config.toml
d_model = 96
routed_scale = 1.73
balance_bias = false
init_std_router = 0.0107
n_kv_head = 3
positions = "rope"
attn_scale = 0.177
init = "normal"
init_std_down = 0.01
lr_mult_o = 2.0
lr_mult_up = 1.13
beta1 = 0.95
lr_head = 0.0155
final_lr_fraction = 0.0
Below are experts of layer 7 (counted from 0) of a mixture-of-experts language model. Rows are named router (the router's row for the expert), gate (a neuron's input weights, with its number), up (a neuron's input weights, with its number) and show model dimensions 0-95. Each number is 500 + 50 x the weight over its row's rms, rounded and kept within 0 to 999. Numbers have three digits each.
After each expert's rows: "mostly gets" lists some tokens that are sent to it at least half of the time. This comes from a sample of Wikipedia text that the model never trained on.

# expert 0
router:447436543446457451475553448552449543549455491553550507538548443451555438445548450448558443542562444446530551556539436546553550498554547442487453443478567452548462558464443555447544445549442555452451441446444494440560445554556552541441452558442444483549564444452455560483454550561440537459
gate8:433489590493531485448551514535404506538611385449477458505645461405543456454558551503529483519545458542455579477468510556547554429420400479490533502525580499599488481471528495490549505429436463475559492477474416510492518513553545493421534540483557524505547482470547538517389538522525482528
up8:471453589514456393582413416456520600497443548561529520459548559560455560469407520427464484508492493622582496492547560513462502522515450552446488484679455470575514452446561495441434484485544478521506471567510547500544482449495531543538549504517493512488572499531475497546414479506502515466
gate9:500555488498451505480476450493406410524455500496427578573559447503469526409532513461542472569586513496575548547510541463469524569568537506440456588534508515465508583536546505475524506538410528439441456385460480523557521488573439519437412470485518402457457426536447534441485546502574604510
up9:538470427483502518577599516514510533515505508564548563439499461493591451561427493518508491534478478487548498474483501486547507436470493540493388465500467506557485560501465499577482511538531460533612411612528522509565547452487543679553581510515496529449576552454571520579407445547491546487
mostly gets: "& ", "Motor", "Rail", "å", "’", "Wrest"

# expert 43
router:508449613499320530475510457519462490522444545514529599550533426420547477399499481457569469575516490462571498542512461608506511455505497463551463485520502521588519591533465507445451454474509494441397441475452582524544510571586502498481477509450449484528464453442476589478506509505447550509
gate3:534456439475515551564482452505444508409489416550497541574494557387501571496457458430622484509512566499565412529459493464372448467520561530474419450565434486499542578502527478480476486529453451460443515434501560531459514562609497469538449528536495462518398502462524489502458495563510581437
up3:470559549529479480537532513535519485438395514507478516595496502474504497486450542438452452400587554514519483564469519536495559539544510531538493478566462498437603485522538485523393493510556506486481548534545462456440482642505632514504417564447477572431572590451429522543496426513494434564
gate4:475479559519407535383507492530521468468477492560506526539500482482493481415523518470483504611484455494611508565479530536542524514499557539625476482535447462480495537525505525527403490456468424529476470426530544490485508612503450544473518523420472592505387545590380551529542445512537422588
up4:500431605512503499549457468498446551456515588541545506530536412500522546446635558526449487536423467496506554378525460417544463595561481451517589505549494511523525508553519509468567532530524495565522505416483498513529463447387515467472489527473445615497546421526579523393496452479457515494
mostly gets: "Lu", "Kh", "Sch", "Bu", "Kar", "Ni"

# expert 64
router:451441552456456453473554438551448548561457466553555532543548445449556432450547450448557445539564441448539549550544448551552547487555550442475461443491560439541458557459446550452554448552435548457454439451445505444558450545559547540442450550442452486542554445445443559468444547561442533455
gate0:528513480560485459509591501499362450555421461537567515502454422490519497566451557469540371446525459531500593519526519522447487442505552462468481429532480488537490488496435516494563527559496507399389510577524537527414468452493613515506510485484514437505589575509530492574488589529408508540
up0:540467457521446559560464428441479512486508467560504525532336524549468483513558425507561504590459411478507518488516445437501522519558523525491493495667492538496535554463467546483622550505409578536496518487525547490474492407613496473459486487534483486499503533473573501484571394538571525509
gate1:487489568491449506448512483520455439518463451535602532551548439424546550538558489498451424622528410487443424452493434532430500556546526560508612500568525505500465481479516555452581548539538547455408472487416488421528455524463551593439502492468575559525565480524486491445520472461436525408
up1:517541551424409455456430557529471492579530633467422433482587522532511426531507572431499549432465582578501535567586456500438497517438547471450528494415451532475492509487502532523432472497545429490438470535499497564480478513591530460497524434505526526482640466422569527441489496527467450490
mostly gets: "Places ", "!\" ", ")\" ", "! ", "Street ", "\" "

# expert 38
router:448441554451452456471552445554455537555459501552548522545539445453552435445552455447551439532561440442535550558547447556558547511558551439479452442467568446550455565462447554453547455542449558457462440444442517436557445551555552547444451544444454477549562445452451563479451550564441539462
gate5:499508591477497517513542449468380539608526510535495508532449572393442526383489444532462480504561457569613489444440469540546469484469506498538500493521571427516557515500490536420500406498542465491547474405531544558512538585545562468461490562459459487511453563394521506461511587511512409513
up5:538503550488406577506484493436451563525523457545504538555487591448496472509513504466479527501465452493485610454421511520574458490440504530578663527450571474575534479545471464479572440532491521494550504566567396565629504577508522460468451483508515500419421466426567460485508561513494496527
gate6:489423517572445548419565452519455490479477528613573492480477522577495483461514463465557565461490458402553529525459485542553470516445624440500533535467495456561508583397500543593441475517416522476575492485506534353511504539574559512454495505520412469502507494453515554470506467510438468408
up6:463537548473507565579508478523565553411427610509524483463423484436434504485544481538404454523509484531469547445425583506446449459509563463488526509439500564458515458481469516489506588545429436426543512504565545445469486540438506511611471606508498520559553454509589501421569557455577496567
mostly gets: "# ", "listing", "above ", "bar", "bring ", "runs "

# expert 5
router:446437552451456455463551449552450539549454476549553530537545445448553435451549450447552443530557447441541556555542443553554548510562553446475456446498564440551453562463446555449549453547447553458456440451444524442558443551554554544442447549442445486552556445453446559469453551565443533459
gate2:528457559500539469443456500526478500431442451483588471521394432535570564547470438501601516560521492454485565451607509518571430573508521540560506455455504501410520585510502490456432394594450585518447478474424585461539415467463522531520432505461524486526546465434481514557427507466516527523
up2:480480489568552529447532525504527500530503461512504509433439581517493499465435547435585585618426510463536451465469462487538548499521528521523517507380543514582471467375461501557434542386586492437471519541405553435405482472476494490485420600489523458491559511500451546443459512454537439459
gate3:483443599529488533408526570532384416476442413488489545482472461536606568489593491537469433511492411530431543484508427458505553479515515448442565513446532489451505536411465510459478509489570489562617518468406584497560530479532473531447410535486458460574478469494474572474474521506530471557
up3:571496493502471540498504468484466542460406515457498487604397455465500471448450592489436492496433510436439507575513517507487534341408477513543522423478489484453483464431472494509583484454442444505476508401417389510535476453480498537451478500501565582523582486513493389495540512519543424432
mostly gets: "Championships ", "worked ", "Award ", "Places ", "figures ", "Awards "

# expert 33
router:441440547443458460478551450556448542551447497554558525542554446454561435442546448450558444542559442444533553556535443548553549503558549443468450442486564443552460558462447550447547449547450552452456436445451513443554440547552551541446450558436451486552562447458450558480456546564444534459
gate3:513502431491517493572541427513532513465553430527454636492337512443538471551570453530578474543537474509508533539534530610504569488587546496435562525532487459485443478456476567474524572551484476500449453551546520512570444564543502538486469476453505444632570444514451587497458486530478507458
up3:543510586524558468458525549492455462446437525474520427468526510558445533481500530516454453500517481527530515509474480513551601516352507502509532432547505518511531622540528490618511527463512510505592518475522558491521548518524467452549451503450443480296396586479464478485472581526448522458
gate4:495539507510471544470531431556445563513505471560453483424486499423542531399536429506467493440480575579606418471519495489478594517495530530558488508535610526470368636535485471449500434513506518421521446497443481555556493470572531581391502586482514492483519552473419518469464493464516488509
up4:552464407496548399498520574430466471546541526535470504468559466521592502524491585452450529499494529495491420460526492521497576443549497443539517542396400495594549468604448452442473507489483473441621532459458503459485553546535567520416498503503503606591554453536482425459490425486512530536
mostly gets: "and ", "nor ", "disc", "cap", "rec", "but "

# expert 46
router:424478533469532430402565502511472528500435508531588514554582476509536490458493516514588465619535477453498540523614440495486504534514585487422448483410551508501504555500476579514560462515467613496529498520484597470505431533540556477501471611464481460540572489509500500389492600521436579509
gate8:395532453582472518570507444468519541510526488463629549540499518470465530497522496448383516612495543500580510471438498553472547348492388474433562488444508460564472567515478516465452450438449496456503529478499457499494492474466543547535485564511574484422535546505574501571526544460499600447
up8:585563486414518416423492521527494530516501577448489420526490535410406455533544471472507546426511478507499526433544524444503528520449553455588429545510504508441599509502637472461604416462401501434501463504461526529472487506494423453463508433484467449492460549485484509404616557494506503513
gate9:588476484498506569531477446570506455451500532558410656503613510450485609435468540485568456479486554482480510499547459511493589603439523513510511484451438471481507377380514563554534547522479475467492448468548521542466495563558506552457494574511537527515485487583543511480523456531487599472
up9:559484585546506449615539583511472541467501614633458482483498482494551511481470508474496549473562552496570496499430561516510456515499478507470504492630497551490417480441499519522444500517585530478520504547499426521446586456496462523533484451551481453540600421483490505580589530517381594454
mostly gets: "their ", "this ", "his ", "these ", "the ", "same "

# expert 82
router:448434548452451453478546448550449542557459478553554512541536438458556434449551455448552439538564438441537545554542441555557555512558550438488455441475566443547468560463448560453546447542456552452467437446451525443553443550558555537440445554446449489549558449443449564472448547561444545461
gate0:480469412427506449501502397567487436573495445473475520490466525425544448438491438345528509527501483536434529446521454560450501532579574483494502486408535471520564589402489482512459476497497498445430500461506493441531480521621525550521469424470515548544510442422406557571456468489448558508
up0:555519601526558511490531468448549432524524508536584497448475494498548433509508521600540462511475506486635543573425534562463494422479543537570416425556525515490565408541525508508502513585523461527471533450471451525455477516376437489454464502505478470481570553470504461488668511530459432477
gate1:530335505473495524514514494483494484496422568500448543561471416530521406469571472507513506442575531549438446498452444517512575474576594465461471445434549423570533482527511502500556490519576542426498478527505571526566443558551489481435420604454477453415550556540456515541447481533456565485
up1:429502434487556447614488520479530463442468544524554588605441453463504481550482451418522489604533518552531533492453506436514548587492491525628516497603550570524543520544600510508510501478541510518463456485579473540393527444545555530560535466434547478434573593489522483526502474449469452518
mostly gets: "Candidate ", "Descrip", "Recep", "lay", "strong", "alu"

# expert 6
router:426467477504372492475494435541489503580414453516521493506487462509612478375571510469520444511472461463541522531472488606506516578514575418491471496425545454476473539443415557490594423534455502414431414470505483435527479531521516575474430528468453450503575458502520508505485611533467463523
gate18:466484414497466524598568577413462524409516488560457606553479561448529463418428471527534520551532562433462501522504488682531526470470505529488443505569466506466488485482416522444413577438483486451531538518490496430492509509517528482462587473548488428530464544505558455398545438488516519470
up18:507504603465531466450494476605531418489496454476562553456562441530401508609560540484503523484464551561464506543510463465500504449559515493522527527387552499575504490505597522556605514611481484566546567410546557568462529487496542489552465453361518561519480465437482518548501532533484476463
gate19:489531508522484461448485537556460435551495622524396502478496617498543498496470481539503495520501533596545476457521526458449498411433496397442585529387558481502401535485495488464520456472511356533471466512559510509577469478450512580483533491394477588536616496544478488530517530539456493518
up19:504510523529530557422475432613472532545504606461397439501473584522532512461508525422447474482465521546559573434484560463469532428475626489489539498399455546509475532485408492494591409513436509561571452509534514461501444539518474544507556464515467484467590532471545542577394529547478493474
mostly gets: "194", "195", "193", "198", "197", "192"

# expert 73
router:427492526502495493495602467551496511603440415488575562488607494447556463445499514431506445487521478483554524486482491551517466490525507499545473497432633371477417538509389515510554527543481511492454413456504549448514402512518501553458422486402456437479574452487497511449422551522473439525
gate0:556532403548489494534441429504410505571434499520526529551549450573543509562495456515485566454524521446444456457504523474575436517546532535564428519515448452505386503435536462562525476400403454489514504424485473504433388549529487510496462619403492548461483436509508492524437392487463520494
up0:523502436460536612536421579512523441568533503500597405599467524534580524551500470613479539523553570437570497512459514470488486461422563532571409484547535458483450552475450469476561465490465507447512429486538435482452397538477421440413481533454530482516492442486504482507476384505510539480
gate1:463518552462435490444526475589471442521552491509546525473482531538503437563465461523564549389515486574480501476493512569485504502455513437441520501568468468440520500531434452497563520587485547550534517537418586418479483540521507444454530557459493635524671467512539563453476509458581612472
up1:543535440542402432561562507551515611583388593417527466490510505543494448487495540470467463533489455478493534475555477434514544591495485537536557484483369400549483487435532566471461542485449499468497492512540422506524570503455594488550467462477502548510480522491401513545603597480541466479
mostly gets: "March ", "July ", "October ", "January ", "April ", "September "

# expert 35
router:508485472462444380509532475500457611488510407479486404549483492401514482478519429467531492572559464514573596539494435494576517417569508473547457471398539455525485540491470535460530523510463505451460411480424491486543509509568554563476465525504448395567493474459455555507422500519502601398
gate2:413543461566511582537585483479531492496484404512501436522496504456513471468473471599438521499451493430543433542514457522517502626475551451479498492445497415482464599497464547500561544500446418541591575479507410455479477519495514442535516426486570400582512541583532527409473446448475516584
up2:480501492501446491427556516553442440498458424545437474480450498451522525477528424456542539570526547451540438522400517521454486441532511464502413524511468503420447569537452411569438520368463433492493477482459586497523542548524479554542407551514543507504431497559582529518417452453533356503
gate3:496490496404441496558458401509485508505521363428487483491423526520503516435524433502519499517518573561504547557381485535445425440564496504500496536531503445502438586510467467554489427601438477512514446537410442530556528582508471522451490512500497367436596440536570516556512475471525496446
up3:544478485514485514360513406520407540554551444468529472526456446465508510492503526453585481492503492421589453497537458508509601482486517459567488450546507417556553485626515455487472474465480438564521537566504483511451495519557523440582526467547587501482465355469597465565497514507495602517
mostly gets: "berg", "mann", "ń", "kov", "ski", "ph "

# expert 52
router:440470548486367468419523478553486504567457447519524479514515417480659481369539474464507469485504414445570525584492457530544519569543637454538498486502517476496498512451440519486568420491491529499520464487490492481547490513541533560462352497475438421495519471461465520511460525538441525442
gate19:370464544502528478483484612469495520495477587599522613465508357538380509519480490532494523494518447443426527444499464490507490541509536521437520522469437510511543530498406442561481472401528556522499488547408428495450531510498576439450554564483595486466501491454548508420524458449477544513
up19:436500496507592503394520525596523580428473501474424415459480511459473500497526562485464523452565520420615453483498494474541381473499539469377506518502497473438526532510530546462608554507533540501506448482565424439481567493506481472539518457544411547533580516534469535511444370475502521432
gate20:601477545510397488495513505658484479522553541505458522583440478485492484442576531528549498486486566459413485512516402422535492396454613439523474450474462489472424537454486439497464567491433577575562541518534511489438502425507550579502440436449512499551425480518506483555522444472490546531
up20:505544415489465483481509479541497457442567431513427439614448545500537553425483543519564468456476478462586541418526497475582487480489538485532465491465502519496550550428444481487413548568506585502524511458599485502465496471473594511571444480498367469585584490415506507538422428468582559477
mostly gets: "11", "10", "1", "12", "18", "21"

# expert 123
router:455437548448463448485545443553450542555460477545553519543549445455554434447544443447555438535562444446542559556544452554550551493556552444487465446463565443549454555448445553447561447552448543452451437450445487441557445548558548538451449555449450480549565445449451558460452544562448534455
gate0:503476496498525442435547503458432577477449476402450557507530433443519435471573481526528490510504325535481495484539495482488510445589508481490505465495593415550474485477423566390473545547423548476463414571449464479571485509574518443529449572480437483479506548413418484465544471517507565459
up0:477511408492506452610450449552477564494531489520549545517456512545461398508485541519552568471479521507471494555463532556478541495586591513454472551369451493568540516484474518497555466488502492483460514511468574492479454432473485359433468506585602478552664523471499410552459489487512530490
gate1:512437456498456505444502450496440497497521559486511547521533500369489489587587487535617508515558469434492560455609427501469534551628494548434524408539546471528504569450493525532502622576477448475505523470523426472497503497476483424501533496448535503660466509532444575509539527511477489493
up1:513476523456434517535535507503416614515573538526513436555561554615542408496523450462532498523400481479523397469448517476472410519456471420425546517485540521571464494464480563505506482404569486505530535460550380523539508530522486505474450563548479502441555483494471471463451435502470343520
mostly gets: "eum ", "au ", "@", "ović ", "! ", "ae "

# expert 62
router:446438555452458450470552445558447538552452481553554529545537444450558437448547448444551441537562443445534550555543446555556550525558550442479459444490562441547459557461444556449541461548443548454461442451447509440557447551550551543444445551444447476548555445445449560471448554561443542461
gate5:524476497472512524375526497516553558561476498589540538603508454457513515461574550445460540575520478514540501474571537561561464447504418499522462495545508472598439622528537514398649517513495475494452521502427441473566442524426465555501462530475484525544489501541485534607463607484462514494
up5:526579431485519608490508528598513474445494407520560442608581500519458493464528547501444472456430471517456542480490516400531482400498518486607544460574455510539449539559630551527527521471532505496508512466518436464480498562438509466471493501501524416454456438549495436604521544493437392496
gate6:445500476573503508541625538453503534532465544425509467502452575525515442443479448416518542557494483426545509608476474443578474488482538352505551448430464507582489639383508511476497439521484476489509476486497490448464433532549572581485423568456491537521483504468452542530438498522471545451
up6:464487484460510464456460533449405521517523524497561428507489541475467462462549595504539496473466446514582500488531453461590581586476550508521458398482494464365426491450409533532485604545483395475587517487482467581443527545452383435426497465426468548493468476458526544439478466494478474534
mostly gets: "Chart ", "KO ", "€", "Turnout ", "Pld ", "chart "

# expert 29
router:442436553452452456471549456550451536557456486556549519545538443456554432444546458449551442541563444440530549550552447553551546517559548442477453437479564443546455558456448549452542440543456558449462438439448541432557438550556549540445447549444450492557558446447450559470462551563441533458
gate2:417512619453473480470486541522515516506432501506600594510598487414432465509489424487447455567503413441524514536527536451531501502510490523492442505573474488530516462401515568492612500580498532507578489536498574462489394526567478493479428602494442426458487583543496530552479486490445405510
up2:376490523484466545563415464434523459550562420464616524435478505490528512432460482529521513530500549503465559436525512467589468547541421493399475486566381503569465522445522464524580507515494479445514561471587521538541455480539503519483576481464514598463491451526456480414555561527542476616
gate3:539438538544512514514568423403475486525465535587489459542521550437488440520551427474519477496433444525427518536534482433539587521612454505472494517547510445542572475395400551370548407550462567516545525500399435542462483495510482580513505532441509505491482500469479524420516531556449579464
up3:458469572452447516571529507418587439549623520465504548455514506513471446451533577512430542576510563605453549472667518469467464361505505476543456506459548474534541500432499509482458507534491513466522455479545481530492517578524423522505478471532453374530536503536498549531577470472528431517
mostly gets: "protec", "impro", "pain", "affec", "liber", "invol"

# expert 7
router:448437552454454463465549441555449539556446489551554519546543442455554436446548445447555437544563445439527551556552449553551548503554548444482454440473562445549461558457444550450541451551452549451454438444449526443553440550557544535444451552440446488552560448449450560472453551562440528460
gate1:502394425493455404541499475555549478495457532579543463515488497398535413405472470487502443500535589490465608559530531512447544532467519532460495511557473499388516500558481509458518452447417509539538481459483467492467450479567618413445476501503464454604424509401520462452540479503478590481
up1:428483530529541459477449546537564477506548538444510398460417453404509497582453481515490487503445486465524529484565533474475530511522501479401611565453580584589531544455504534520485557450503416421362489439506439535491444560493539445485557561494482491606428485551467534488473542513503423440
gate2:465463587484506506483509561591461444508526498448443681580499581473538511471533444483485455526578429518499475528545515627526523536511483413462496462460496528568605480514439524483495525469394524482431428498547566466561485560515526449509485574484462435499539398415486474516582500489523499499
up2:550464418449491454449599507443561469495565526547518433530533475524445436507464487474426592530584467414518477533459454417577523512457495477577481497464500467408525574465499541416521515488508513468567526455446519510479539410509545396481510551528588438407566543583515581428435506518458555514
mostly gets: "Som", "environ", "invest", "Connectic", "cr", "Kaz"

# expert 15
router:442440555452452459457552447556448540552453487548552523539544443459558442442551446445552443538561444445537547555540444550551549514554551444485459439480564446545464562459445553452557447545452551447457435453446497443555443548556550542443450552444446470551559447449448563478448555560442533454
gate2:501514464512525472451560522629464472554447453538611430485542506416509427540536457491401450462539517456537437497573530424543565556462460440567461525496485491513471577584432490516542481471516659493539472511527541445526403546490536438512494429505509565533500509489371535555480515527500456514
up2:427507494492467479505522465449523474422528444612325485468580487454412492515542462518453474519480577459509560444565513517477456402512488543404535426430525504578472569495516535489459540531574462468546444425505543472506460434484443542534536478445529454540581491453508536387469492589518466517
gate3:338534478476473477462494488581530455551496384452460435468474500448596471466540544552497519520455456474474480542513525517476540471490541472538505423498503514620523534477495456487527545494417544469481441491489505451557458538586489501472570555494460440494560484453502485536324560581427596535
up3:341515383518520400515456525547616527503509497500459611529535490477496487486501566516498554471532478516460456516508584483466472578497489490552504496527499549554521489641464502445511613532543476427496484557552413475548487457467485552444529507543523535507544570506535436602416561533547537519
mostly gets: "CR", "LA", "&", "NS", "CP", "TC"

# expert 125
router:447442544449453453478542446551452537552462479547548498541545448457553437445555451444562436537560446451538554554547443548558553503557550442470463439479565444540459559463444551451556457557452549451450433453447511442558443551559553546440451547446451460550563450449442558468442546564444534452
gate0:492481536518447518483474474523488425482564540528477457494535373506552512474577492497578482469568488544509538520557586613452578434517570499462431458510496526504453580391482496526492421596563517484458440430497587507521499546559577532513545672455494480497539494463484504471517497495388530497
up0:524418464526467579421454452519525569528477507477511455505563495491558478490488533548446553534460506429458492423548489480442561515539529527391571563453475540569442492577446519425400530614501440501429479531542500500481404402581553495524612544432460521446488489541427490532559467486556454538
gate1:430496530533546487514488501482459515520423499523515534496460453548550540500563497441560381526528461432447601511499449516566556633476582532560402468415486474492512530581484576460513415487518439443453532515565449437465388496449492559525587508485498533456497455400557506572502466571550494511
up1:427396512477450483434556459543507504505409465540498490445438483403454486506493474516518606611460544480437464521509424524514460401520531541527480525494503521457498493429456522572381497510534478529423526561491403486522412459549440421500447362526544458472544589493448474504570542508492520497
mostly gets: "agon ", "ington", "elli", "mann", "ville", "berg"

# expert 70
router:492442525449471419506542441545451550539481465520519483549527460445528457463529430457565448541579441468557581544559434542549562456559528444501474452443563450554438539446446544444566486547431529463442428480434451439564467538555553546459456549458454440551548436450430555428434541559459534438
gate5:489437505481535544462501542565482547462551572434537541495512457457535553518478494504425532539432546485547548483497459568512549640470504434513554471539433482516517512450524553494433502552364546506524514475549505419546527541552559445426439536443484419467655473486557609459508529493462409515
up5:526456532469493487518466499542490462578374413490461475521474462556465493435466432513542526528515616491511384533519488460479562411483487519438469445481538449529605497587482505517655549522558546471599503455493459520493497455481435489602448521491515506601484436546459486513492465559425429515
gate6:468483440374448533492504502507464569470489421542424499577467552486526488467412405468529503557455407430445520456485466438475476514511527444429462530518509471506464490535521522449467459558508540431394453368509490513484470485491541596539550505554420498474572498447471509513427454663489473499
up6:526521489507537475519437476421514484515435572486496557477614522508521507514503466516504471559490492498593487588528429564507563547434521571410459519462452488368561571559572556504541431537487418421537463514475563543455514607464459595498425476535526604587549543545494550469543503472497468474
mostly gets: "ki ", "ko ", "ka ", "ev ", "ov ", "j "

# expert 119
router:443436554452454458465548449554445537556453492549555532546538443458558433447548447448554442536557442448544550556544449554554548514556553444489458441485562443547461563465441554453553439554453554453463435446445514440549442551554555545446453546443448476554550447451451557472456555565446531453
gate0:533481440447493409427521517557484561526441490467466546502607495461504461533522550444585517546478489515445542513451522599472459545519471405439598456485490419524523606486439459500619477574504450551544414451428527494497520499539485583460405498453479522485377510480437519435498508538492482570
up0:420484560514524498538476585464471531464501485473592437448474471494529479535447613492468516444568438501496536436495484473482408448485472451649531489564531525491446461498582493406498589525395526510580490474437545495543521541479487481456487552452487503517516595408394463439465530603504550532
gate1:603508531458462496482613475510464515467471477526506494621472549394528573469521507452497519478488472510541569482531518526469547486584528548426531485541435506666480541522505535508594539455399528529468428503454511520493538613473478449451392572456478413490527415494471501497417495528517460469
up1:378530531572473486572553624523454523611578469483485491469542502477476467476451488480493446420565527405439520516444449398548533462394534473539631517541477546448436551478487477452459522479557469559534480534493486486512535460467554515537567509572466483519585515503504498561472470423471572423
mostly gets: "Gls", "drums", "Years", "two", "Right", "Greg"

# expert 115
router:417509505431388455361524447558459492566436563571557426510512411454511442453581499424527461596480479492529495533500483610499460501541510457530451476511532470532368512528516521424455482512503479470521506483440533499507455541506560522439455578464514549590556449489441544417489476525428462519
gate0:474469519427472517478482560525582429485496573453492461475573422494579470554562471509545517341528466428450554575527572488542445550508506582473481415371507517441384523497496451462474537470495442524527506516512511490486462520472501544445506497419516500649508526566498478513458475475550578440
up0:404586512470541528588532535556542594497548581500589466534541481487519493599437563533493513486457476477544571507479484523584505608528426536606540522483481528474567541450502512555472520433549569455542475399406422525512476541496477437486519528484582447427488514402486467453503524571443537519
gate1:493422477556455519493483568502523461522463529489539574422562479534462444498476520541440491518492579578499629519490535462464613550499446467400514483437535436449506473514574605485452570494549494467543422434483423535505463555480508480515368571474507555546608545481518561577445441492484485491
up1:483476535606435514449447483480569534479522525520536574542582479462494381485436531530455535541504516494396579476500554479533476478470539562504478465500507573475527538447533494576441618548613470561577468516586448490540511438549470565454424463529477475512592416555396487443489440519487502522
mostly gets: "exp", "fl", "prop", "cr", "sn", "rep"

# expert 4
router:442435553455454452469552448557446537555451508554555532546548443452554435448545450450558443539557442440533550556542442548552550507563550442466457443490563446546465555461448554448548449541448551456455440446449525440556442549554547544446450553445451488549564447449447558470458551560438541465
gate16:473422495545477435390490484522487551498539416476507560573471498444522466505516642506497483517529461420570520523585419513478481501467480473472442481455582492516475484501458508456530488480419503495495508503553493432576470516483526412441334489496463489617484423496470467574408454465485612488
up16:450538467470515523454543529467614472457483463510570564497439497562569470464475520554499503519488481463610518504451573469380482430547551439475552447545527594532485533400493430534549431511438498417526484473539412449463464510448395467479500478469485465546475599522565429424514578471505584483
gate17:399515578477471477599535517428461521459475447564407459529564456493514489458563438467472381577587466448530563576545532526557513551579538445492511491504575510548449467532516543471489511525434464548543445450559476432514425509507518525423473560465470402567438556512486495435492571582476551530
up17:482411564493555458547504614469492498465406535418409438542618497490540548441558404504599447489532474574539461512476465466531463607569499493503483559562509522442448521473540534559453456489422514514570515528491467533525481657504528504539566556491503464505480531553543483496533528554505553564
mostly gets: "probl", "invol", "comp", "strugg", "mist", "foc"

# expert 53
router:447439550456454456467544447555446543555457481546556530549544440455554437449547449445552438544563443440533557553549444547554551519553550442481456447469561445551468557459449543458550453557449546452453432448445514441556438548558550535442454553447455472554555447446446555460451553561443542463
gate21:343511535463538475462544520429469638480473507522541546549508450498479499487502450444437503458504491431551538553447458517507516557531500522429518538565539517547435469419462517490581601480487435457616501504523541498560546532492456489389459512460408438492457433428461511463459561566506491405
up21:526354516521503540484442464580563410486469560415450463486551470503431491496620427457622514491465508481499481481605516467579612502486522489461479498464496521491574532473453478515554556525588545535566496457481492499572525555526547498464600577538470498512514484435549547576479522511497434582
gate22:495465423422509464475520494461458588504469507465503487549617510446477476483569503433576472470490543455498493531477561532424511540466535436454472479411531437518493528416520525378494423475556487474369419486446532359523495520497471577420462531508506536464579507432467516429449504520452587468
up22:502473561440481577521573572507455559546520435462513489552474485518517504469380568530482553462480544521556474558627480499483490582456534485538446493395516506579468514576565413477506567571513446523511575613423496406531527489511480497414425553512559529402428502519544466528513485509443495532
mostly gets: "Atl", "Houston ", "Harvard ", "Seattle ", "personal ", "wife"

# expert 107
router:440441547454460452477550441552445537554457475553545517546535449450561437445545451446562436538561442444527551556550442551547552495557548443496450448474562445545456558461444551449542457546441556455459431449439523439553441547557550543445450548448443475550555448446446562471452549565441536459
gate0:394504468475460478469492438500540514590531434537554457559414474508551524521512520449449478528506466435548472530454521598514524458558541325524494506596423478436455509478466552526515530517466484438537483478521461467516511577460621464493495488516436475473528435367524567527494589535430519568
up0:513431474556494549397500511525453559444629547455502564565473545441492462487492491523568501321596516528496481462477490435503469533510384407480524550449444501498543539483433479504464496414534570414488440490482478516497470501507454448506504478412434615495505592457498514504519470462515552494
gate1:544488567413478475486472472461520534545457470548589596471445494557458496485517475494465439412493438425511522498497473635500456556565507416601465553439530437490542549473407476485416422546383534521494425445437538428480435513470549512491510424398511462504490533482483456475537530503523573464
up1:534472554472472567566501447491434449446480485600470497598511467508586451549555468511499535586468486561449471543506517437469580506489500523395443446563501500538515578482540510520566591526504565437592492547542588513506568524491490524503429507510486651503500437537442536471438405479476442423
mostly gets: "Battle ", "WW", "Military ", "Great ", "Lar", "Order "

# expert 51
router:445438546453449456463551450558447539556453485554555544545544444454558438446549455446558442548557439445539547553539442552550548525558552443486462444482567443548471561459445553455548445553448553454464437447449534440553449546555550545439444549444454477548550448445449559477458554563440528464
gate23:628477454515478464586511489549496476517440627514543609508469485477450429537497507424512379495468491517532504537469455501516525527439466468646434464499475485442500592487415536427526522489420549483424446494519470451482529478541550489495472507463411580564564414480543557494543574502520535501
up23:364468609472498502436480458505525500501586521583560405546450471520546513517483553473484576432576542499519421457520437533420499526520484498498514468509453489551620429562502500523545491525495523539421515446559531540627580525466542550519529527456501494417569419422538504485482554508490583549
gate24:498415499510431438515579476566510536551456418530498521443415471579606467487504473538560454542543557457445487524484436482408523552427546473515509472513508464540462547517538559417520405581558495423383553458410498437525449587521463499482470570446415501496518469482570519426496459545517477453
up24:482466591501463525543554492480494424619604566502576434468520442436581489491404528509481453469544566579454528599483555481539520476457444490450528511546537549521489529534589455398555446524471515520429478501505605542567550418463534493524489448521547409466500514539491561493452485577521429450
mostly gets: "Won", "Thir", "suc", "196", "170", "four"

# expert 102
router:444441552457455460477550446550453545558459491554555527541533445448552433441548456450557440536555442446538548558531443550558552518561550442470460444472565447550465556463445548454564448552450553456455430446444523442552443544561552541440453552450450482549562447450446558472456556565438540458
gate5:501441475423516471491557532520452493431506494502493555549484468463587500494475543501398522507495410461542508595484498510551554411506506477468458547579495502566509497465480542413555352538456473577456565569434456473503461583503500439486505616514500462549639545469502495416463530577461532445
up5:478531550515494621437477526405467428511485629557494568495542434563526501507496539428527486471480578483483453557548562544442546439523496480392480492342429578514499504522464505518549561435543539493494519509489529519466509552482468547554541601506503440513448519551531518609518549524521424430
gate6:494508502432526426476571552617495594492539481527589565506498490502474454521493552383532471496552412471495491516564504542514496449449457473486501478430522453486517442536474523529479368524505479467554542475429461475553466499531465490456552498524498369498649423451509492415493614511433558474
up6:580565546480443452446590592454488488560524419504407383423546572484445514494506486471532487433481466476535472473522546485553586416493434545489548520534534548549561498532493483484475545536468576462513472472500401537503581508470489401509528569426468530499614453495424531405555429522515531502
mostly gets: "\".", "Association", ".\"", "artist", "Meanwhile", "village"